{"d_shared_expert": 0, "hidden_act": "clamped_swiglu", "normalize_top_k": false, "balance_loss": 0.00308, "lr_router": 0.000488, "norm": "rmsnorm", "tie_word_embeddings": "early", "max_steps": 6664}
Below are experts of layer 5 (counted from 0) of a mixture-of-experts language model. Rows are named router (the router's row for the expert), gate (a neuron's input weights, with its number), up (a neuron's input weights, with its number) and show model dimensions 0-255. Each number is 128 + 24 x the weight over its row's rms, rounded and kept within 0 to 255. Numbers have three digits each.
Before each expert's rows: "mostly gets" lists some tokens that are sent to it at least half of the time; "gets" lists some tokens that make up at least twice as much of what it gets as of all text. This comes from a sample of Wikipedia text that the model never trained on. Tokens count by the router's weight.

# expert 44
mostly gets: "---|---|---|---|", "|", "|---|---|", "|---|", " =", " Succeed"
gets: "\n", "|", " |", "-", " =", "---|---|---|---|"
router:123124139082134137123115159105141112132106090110147134133142157127121173134123154189096161088178136162125140080101111140127161142135166135118131148101111165142089069090114126104110081146128093135125099120100161094112087141122160137133130138174144128103142126126161136126151084136082135107138135144095180153157124136116170162092134148152118096150124138107112141149153116131108093133138129121090122150118115122154087143121145150110098138110112127158123164157137147107083122136083122110118121091138068126081118103120154124105108144106141139134145178158123144090182128136171142148125163130090119142149102118135169128152166119132126134165157134118124162090153121174111137110124112126138141075124135121080120154132106112117117156125170151153148109139103153098102106121094118
gate0:153130135145135149131154145103126112106115126126105118103082116139096146117125133145094121097102153124147137096080143099145146108104159138134141115124121127149124144082097079052138101139151106114127144174121168110099125118115126142169126109155135188103192120149088141107149126151121129115172134113115089151131180139060141143130150151147095108157123093143119115132203140106166110151117085121146120142128141137123125151127124118136086115117142132103160131139131088159108178084144162146121114112148124144144153151160112159100135143120100144160119104107123119176093153158129138113122150113135118145152121093126185142142174136148119135119115151098129116111149161103104132092098082138150153115090079134196101117115134140135126134122108092132108146103107131120132136111115139
up0:100129099155145174109149130119111100110104123114123107088092086135114130124119173126118129115123120158154126139089135116127145082118131120097169082109134112147103151113103096074137146128128146096144142175092160128071142121087080115156117129149126181124155117133101125127153122159106106127157147128141102122113197131077141135137158135134115092166118099158114119154180132118151095150130072142145105127131123135157104139138118137171133136120139116135136131157150128148095172071132155142113108144167114128142154154191143165102107133160125138149131124109112141153132136144161151127152136130149127172164094109088167152149183128146123154090137114143140108117157159095114130091118075129135142142101116122174086132116156157131135150152098103115127118115097111118111135106125133
gate1:139151125096145106138130132078154129161142095120082146148119115090108137122132103131138101141114093131190137124120146091126142117159101120107067111155100118139113096101109120153145137116122099104126115128122122088124117167152154145124133128137143111086110175125109127142119124126117152146121112097121093124123143158121131123134134138124128077090098135130087167139106125114111178065143130103107128109088137171117142135173092104164147116121083134135106134129106212170137121122154126149133143140106145113140117106084117122135093151083147127098116113107129126166139144133148141107113146137138150163140134172117114118139120174129148159127102122120133090144107101136161112052159120108152114135133137105198158094151078158156136119158175120117100151153100131103089141120102116
up1:140183128099167112135115123101149132140175110146128159157092145123116107142118112112154114154124128168218138096147133118126145107142133148131109132122092119124092103102123092134124129117143062136124129127101148075135106136137154132142131132150149104092123157111125143157157159134170111156140142134124098139139138154136135129115099126141139068103117130136090158153101106115118146067161120074146123116080164182124124138162108109131175121135105121135159121145085155137112125132183129148173142137139135127130130117126118135139095173084148136073158107104111129179111137155130125138096164144147145131115132168121124120103129178140146162108115135116126111145082115128166102092136125103135121154094145168147116097147125146146140095143165129108138129163105176117121105155092154
gate2:146145143099116107124161149111129095173184166136119141123120078128109121148148113146107106124115100128089129079103159096152100130134067109123184125132136182120123109129106153072152135122102121094121134101143154157094109079112107153145120145143121165093115137108114115122151125114099176172112139164157083125114109125110139129148075143157141091128155143122122116151111156112060125150183154146130122158148123130153127137118164100122138128128120152133134096152131118127103112151125128121148127107098121133088088119152132117111151072136108131109106190111119126153150128112119096120107139139131129142148135125103161140164155104147135158144135126091097164136102121147164114108136083122096085115127155150176111137086152139117084132167141123115117148145148093165147105108132094
up2:151149130102094122117127167143116121191152160142112159128120105129106120122150126112118105128112114094113154098113139099140101129126077120096188123150143177106126107125096135076146130124116129079107112134155164138098079068112076144113142164127136161123102149136113119118157110100123123151118143211157108117103102116117139112105121143187161100127141129124156125140087150129086134165172149147125151118135114120160148133114183090110173103118118148112118090159127151137118120129141134130154119160122147135115081143160148114106162087130122101140091193112119126117148128128097113124105145138147113137142125126108173128152143117122105126106116120073084145148121124138145112128092100131084081145130150169154127114107140130117080146163128124110127131132148104148159130117100101
gate3:119138132128141146117124168158139139133120132120157134155139077111141152089107160116094153139152109114140165134088144140153085110114108103139148184090139108135128104131141128112139116128137123176191139137126098089097086145077138127144157101134121159147152133110104173118065154119125135125128108129111100125143128118161175172155077115123116159148143138117152151122142156156145115149101139125096107121140137132112148153157175156137143115150146126090127094156146186123111157082136116122138061159188122115141110139139149124139138120072146115159132105138142107119134130128133179149081115124135151141128130097121116132125170138131127142171138078137140146115123156117130077176126127150150058114119132115127121135098083107137118125139154141139168108078157146152116128128153134
up3:092114142124161159134115151155116138145108114127170145121114079122122143102127191108076153154145113114140166139105152126146099098102130101136133144090142112121121108132123148134132128128131119138205133131119100083118081119101143129151131118140130137164159163143100161133085143118096164124103116123113111121122127140151173180158093168112124131120122103120126135100142162164123108107108145074114114113131145140126160147160199164143131134156136126093152116155147192149131151096154117126141089111160105128116114142108139137117129130087125113155133122124131075143109141140135184138119118102128133159141128092132145138134140130174141130169153104135155099090155174111127104150145144155186063122116131075132137121088121123148111146115150128111158110091165142140087135141139147
gate4:170128143091102084159115161122153135152135104110130159135163108121102130145104140092151131105111097158138152146065131138123105152137175126108171111153098095152169116144123111135144074151120123100079102104125155126136129144130112134115121125101146101173124126123131132128106123163103145133093164157097156106085148112145176131150152128167133146124121112065157083148119124136128120104177135145149166129095136138121137125061139114117127139127124154145145135150113132129132135152160121073154142098151141137164141127149122132127132144140076137162127120147138145077124114112120136112124116173138126120145132120104196096113168142137158082113129191134165124113184122171123171159120130148142166147172096132116140103105140140133094091106111117135141110111128113101127158121143098
up4:189134163106150140142134134135102139179176062114117146138148130139107155139102146106145130114129109117147169119081146149108107137119186111100111113147135099118177090106131104131139055152118099107091088137158155113128135133159137153107110108119138096159105151130102127151109095142129186137119132169129154089101165104148134173143166101177126164138162121124137146158122112094133102143156103146169141148109168117154140133081145106111120157119155134107125147173136110137140124128155133113148140119162153131148168161116124129131131121112119123131126137112142115081110125127120120105122116137156101117160110144113156113114160118124169111125150156094175141130166133153126154137119145142112145131152066092118175143097180171116089113129124148134143132115137110127107149121141078
gate5:164143174158128116142147095118133153106113162094134142084091134131135092111129135137119106128089123094089133071097154088150146141132151125117109083135110130187099124106109143085110135149126107142118094110120134131111159132091131121159140109162160158125124119162126092092156126143161101103137122120105111100126137136107102138146172092124110141134084140126100147082111133149107137119105138099171145183123150102143126139097107121124159131096128137147137119103139113086138135103093147112098156160107117116186148105151138124107106120126136138115084141135139125153116167125133150119150140142114107134148121093082134156142136078112135122112112097155142064098070103099171132102128137089132111149084123112116120089094115083144113136153139140101123102115115116164079156103074118
up5:089127182163149145139159136140142131143123151097116145091114146167144104159107118098133100120157124123096154068081142106169136160154156144125141106099101141146119158117145141116087145151126127111096135121088145076116171115095161154143120112106104093121134129162125123136164124134159109117123134121124096118117159151145085151133158124111108107138112123120069152099132104147129131101110150111163136162116167135152131134134116142169153135120156132123155115109126135123142171133116170104098118152094180111161183126137112094096091123146138142075102126116128148157104160116154137132110130122109119138148124112089152148128123116102149131127118109163118070105054102118163109104118136142136098159114128121140128117083134119152080114120138117147110147082156131165090160121064141
gate6:107133124084130104114114165113156081146083088100147112152124099147121153097107135146156128143114155127089133140120122129173102144166110105168153091116085117073138122117092162105081135105137091107139145095165175141137108108097188170137115131154135072110123145121139129135125066127136133104126147116126080116117143133143106154129098105108144129144125151129129141111155091088146118119165114080112126126155122132162102135140111125114116171158123157121132129114183176103134125127106127126098106100126150118090141145111133172130159150068124134129156118140091101136176120087089149142148079128170162130141135115131111139091113128137123112122125114090168132126101106107142165135117121109152132129127121134114099109132153087121158179150132135107127129181125135149142110114093157
up6:072128144074139112119118142128160085161098099107120097132140110135125159094109122145126136140123141151110151123104119117164119112139101104128145117095086112065143095125097176144082131116095090133108175106139180125108099108130135178121094130126161083122129162134114127131125088138126166121115125119123107095141104109113119151123098114134141117149138161139151157114149117126129126115167102091111138150136086127161118105149134156128111153155154178125106160118179178100131114113117138123126102113126150080088134143135123186132141167111113155118146116110077110143141119118103110149149076131143201135167130107150133144115116132139095123099104111099155119144093107086125176143122118104132109119146147133137112101133141074134161169140140130103098118163085134106130090112133118
gate7:120129120156171160148110137136090116150134144150116143123127093151130172115182145105015131128107119097140129107100119125106125076109147169125151113126138101117113142092158110147148059158125116059143118139134161112186131101129127108125111148128121154103143106110159183138133119132130113104109111112131118114104131104158111121109108114127097102134121141164061155124126174132120094153152178177124114129120173149144131086146087120142123115140122156112146112136140136144129108133108110161135113131178133156116107134156089109127132144137157142138141132147126146125095127103136129166130122095131107156097133153090101148149151158115070165151181113126131125114130125133138122166147118134136118111105121098138100159110110110157113166126103108142133115182126101149125106128144164
up7:114145136160148172131123118158088119204130169147128129158135097135130155110181111157041129093105123089159120095088111112135126110126114132131137157108141128107092153082135143156140066148116128108149117104140160107163109131154095126115111170138111187082112100103167174104103119138128109122076132117125144147117116116143109118098111118131121121117155154143055116118095152162131113117168151196121097113118171137129131093133074141180157101125135134108134128121137148157136125148102133135157123129134106154131113118118091102130100119135163132135130138135120131147110137114152134174139140089128104153080164138142102123152144143138087181121157110116132116127119127114143115133135125151127117150100123121120127177100145137114123151141077141109143130144129123160119118129153153
gate8:141136151074164121131122090127112124157119120099104127146104164110120136118150161142127125127130109158143117163144140136138100115212136137124102115093114128161139126089163135134177138152113074126148147112146125158117128116102135111138134127143141072174115116135147120148170104106120189168173120154141142131167142110112129147118177117126119114186125136169123105150145165106113106132125131136163124097129172154163112117127157127204181115095105137143135135140142138127119142143171112105149152137134135123124137133118112106130114143069178114138196109102097099129130151102164150155134063117094125141101129121133116153106120130131106151164110098154128119127129097112134093136106135105162158140155107122096126112176152149095109134118138130116131129169171121131108093123138141
up8:157147128071179138147103108122111120151099120095165109153121130119096158081139133133125138103171125121157103134136131162127111086200126114164116115088099119183117124102154119122123166121141108097129153115129109140141131115094077110126121148127128103146110124141152131097170120126152195141196109144136148126173157110111169141142163113127121110194134133166142112153149168136115102118126089145128152095118120134116105136126139136178150155113123151146129132115127125142115134135160135125115154137112123142112151093104111109135136176097181122126193121115116112143140157089193145136088113125143109097129103092145082149121144116104088160169115100135164142133141103117103094132102132095126139146151101121113118139159120139109120133086121130133148128159142162145099110111147145
gate9:186157109073139118135116096112109144133097146127173171137142125135146106143137117103116118124090114104138103153156116114133107107096135114118124203158100143161129110140124132170099130139132138116113097142132147059136099121098155156141117075142137132150150105148127144155132131103119113105112139120108141127130151122140148147159137082134155140122142109080152150118123102162136116134090101125132177116135161111139116127110100122124078104126073104107149090111121135103104155119110107125164129107100116100139107126088145115124089106095170119113120097162168110132106148103122107106121172127139111131134092123160110150108127124122087120166151177135131130159145147109117147132114126129194070128064121089063115121152143115132105144129133129167077105100122139122153119128103100
up9:155152142086111133131123099107115119146085157114137183138178109126156097120131124130111133123104134109139124145147111151159097120111123111158116185136080151141112121150146154163096138144131123127100128134125125098113087138089187155135109079128114151141131122146134136171160124116159130103107136119120141107129167106155168157157118102138137142146154094049143139135116102155161084142088103122110139163137156101114102131108109143115080117131074112116146091103104115111087147111105124134137135093101137115137125149108127112152076095135169111126149106171145126128119154112142131115131162128131113129135102130166117143078143117124111110171129167134133125149118128143103154143097124134162074120076109098060129115126159091123077122119118121161072100103120136095139125137121109
gate10:091118135109143134116111146120156148121144093112121152130142090124120082130129116152104108125152137119089138121076148134135138128180106095074112116119137125132102089138075116062145121134132117110153112088146114157163115136142162158139171136116135148128161086109119121117152106103125129129133166131117141157065130112143124110118141107150113111107141147143092217135129127106156148077133135140114128142102164142120125145186132123137092085125157135117121097147158150085144133122085124124118153163149077153125160118139140146130113133127141149114118091134108184166086113082157144151128093116120119131150125126131079134106134122123121109162126112126155162148125133098086106073169128141155140136112101126117125166096168111083154124128087166103112148148149126104122157122104143
up10:078112140134086149118124170188119119126107096106098133126127124137120073125120147134114117102134135131128134160099145133141136112191135094111148113134146110160140097122097111057142128136142131107141124104136151163145084143138147134118175137138109157113172089140106142122162096121134126117107130128099137122049120117142106093124129101147118090112146129126085173121137123124181128081135145148117142127102167125140113130152119110095123101128152131134120119126155136098118127124077110145094164120138095167092120137144105141132115126120116178153122123170137193139083103062170156165111130130124150126157122155141103137100141108113107149138121137118144165135118126135103111099142118170149153104136129142101124159064127118117106158121110157124122191166137116092132161136091128
gate11:186119138131125131114131107142135130147139131114137145123114185132141135109147142128137221155143137131127147132130154158097110089130106145090164122123130127164127130036100129071101110132176114154152127109142154129076126124149110095158139080116122092108139117122128129109145132139121088108133119127110149150126104118090107148154158160106146154108140160107118141141086087090120118165131091126118115116085152060119129101128116136162152112030127115149120172131136122130159154139135112135089146116125108103111153114130147132131122121126115108146148094137118099100113110108077115117150120116149130145105140103137082151137137094144118129143160083123126178134115117126110115140110127101170142108134102148152152149139151139130128110124198160115125099135116159108136126135118131
up11:154132165144139165120121114142116119153131142124107139092110197102137120085127144133137181141126123129099144106110169155082092091143119137135171100137151136165126175075142156138096117152136095126113129122145140150074114104126133139135103099103129098120136130136142143072156126147116087114126136126134160125141130110107093130130144138126143137076134145121122141135087124093124145156146112130117154090122110095111146115125128160172134128078108112130135164138148129113159146139148105120079134111128100095075143125133143129115122090124102143136125132123133096117096140083103104168168045114119156142120110098151111154139133124135146153146145115133159157142116135139127081154116164098182115076146086129132135153143142144117163095130176183100135112123159170134143087107110153
gate12:123128126134126112123103105120102136134160133103122106123120101150154187152109127138143153130160113108128150153098106131075059087118121143146120135117149116103118148114164140125131117127130112102171146140160155154116084110103133085125091138160132125111120161129106157105124124147161151113108126129121133148148150161105137136159119169132151125126116114129138074122125156152104141115141139105125150093109147146153157114149150136104123109134110124134052110115131169128113110141109110110097155109099072127153142079079129175123092103148049158120112161104129118075110116137160120121098127121098123153117098156154103113123131168106119111144147125147152147124150119139180102063106112093120132124160125149185169124149090160089067113134113106136125133105149119129114125159155140
up12:103129111134170133115113115155131149131150116100120130124148095120144122156106144138182133144180116103120146155089102150079063131163103141114074152102171109126135090111143133102126153139129132114156149120119118107139148098133154104123067143178129132088144121155112105135126084129135170136136128126129143121075145139171134134114110153145133137143129122097159111130142162116123134098116119096090135111126145146156166145103187151133096134135086110148096135096147175182149091125102125096123147136140099146121124132086113133105081149098070171128120134142154102085134103121132141132140094104109121100134132126140115125125120165132123128152143108181148171128160141133154090107118109101144091072165134165120179108136100155099109150117109115154134122106119129104132095143144151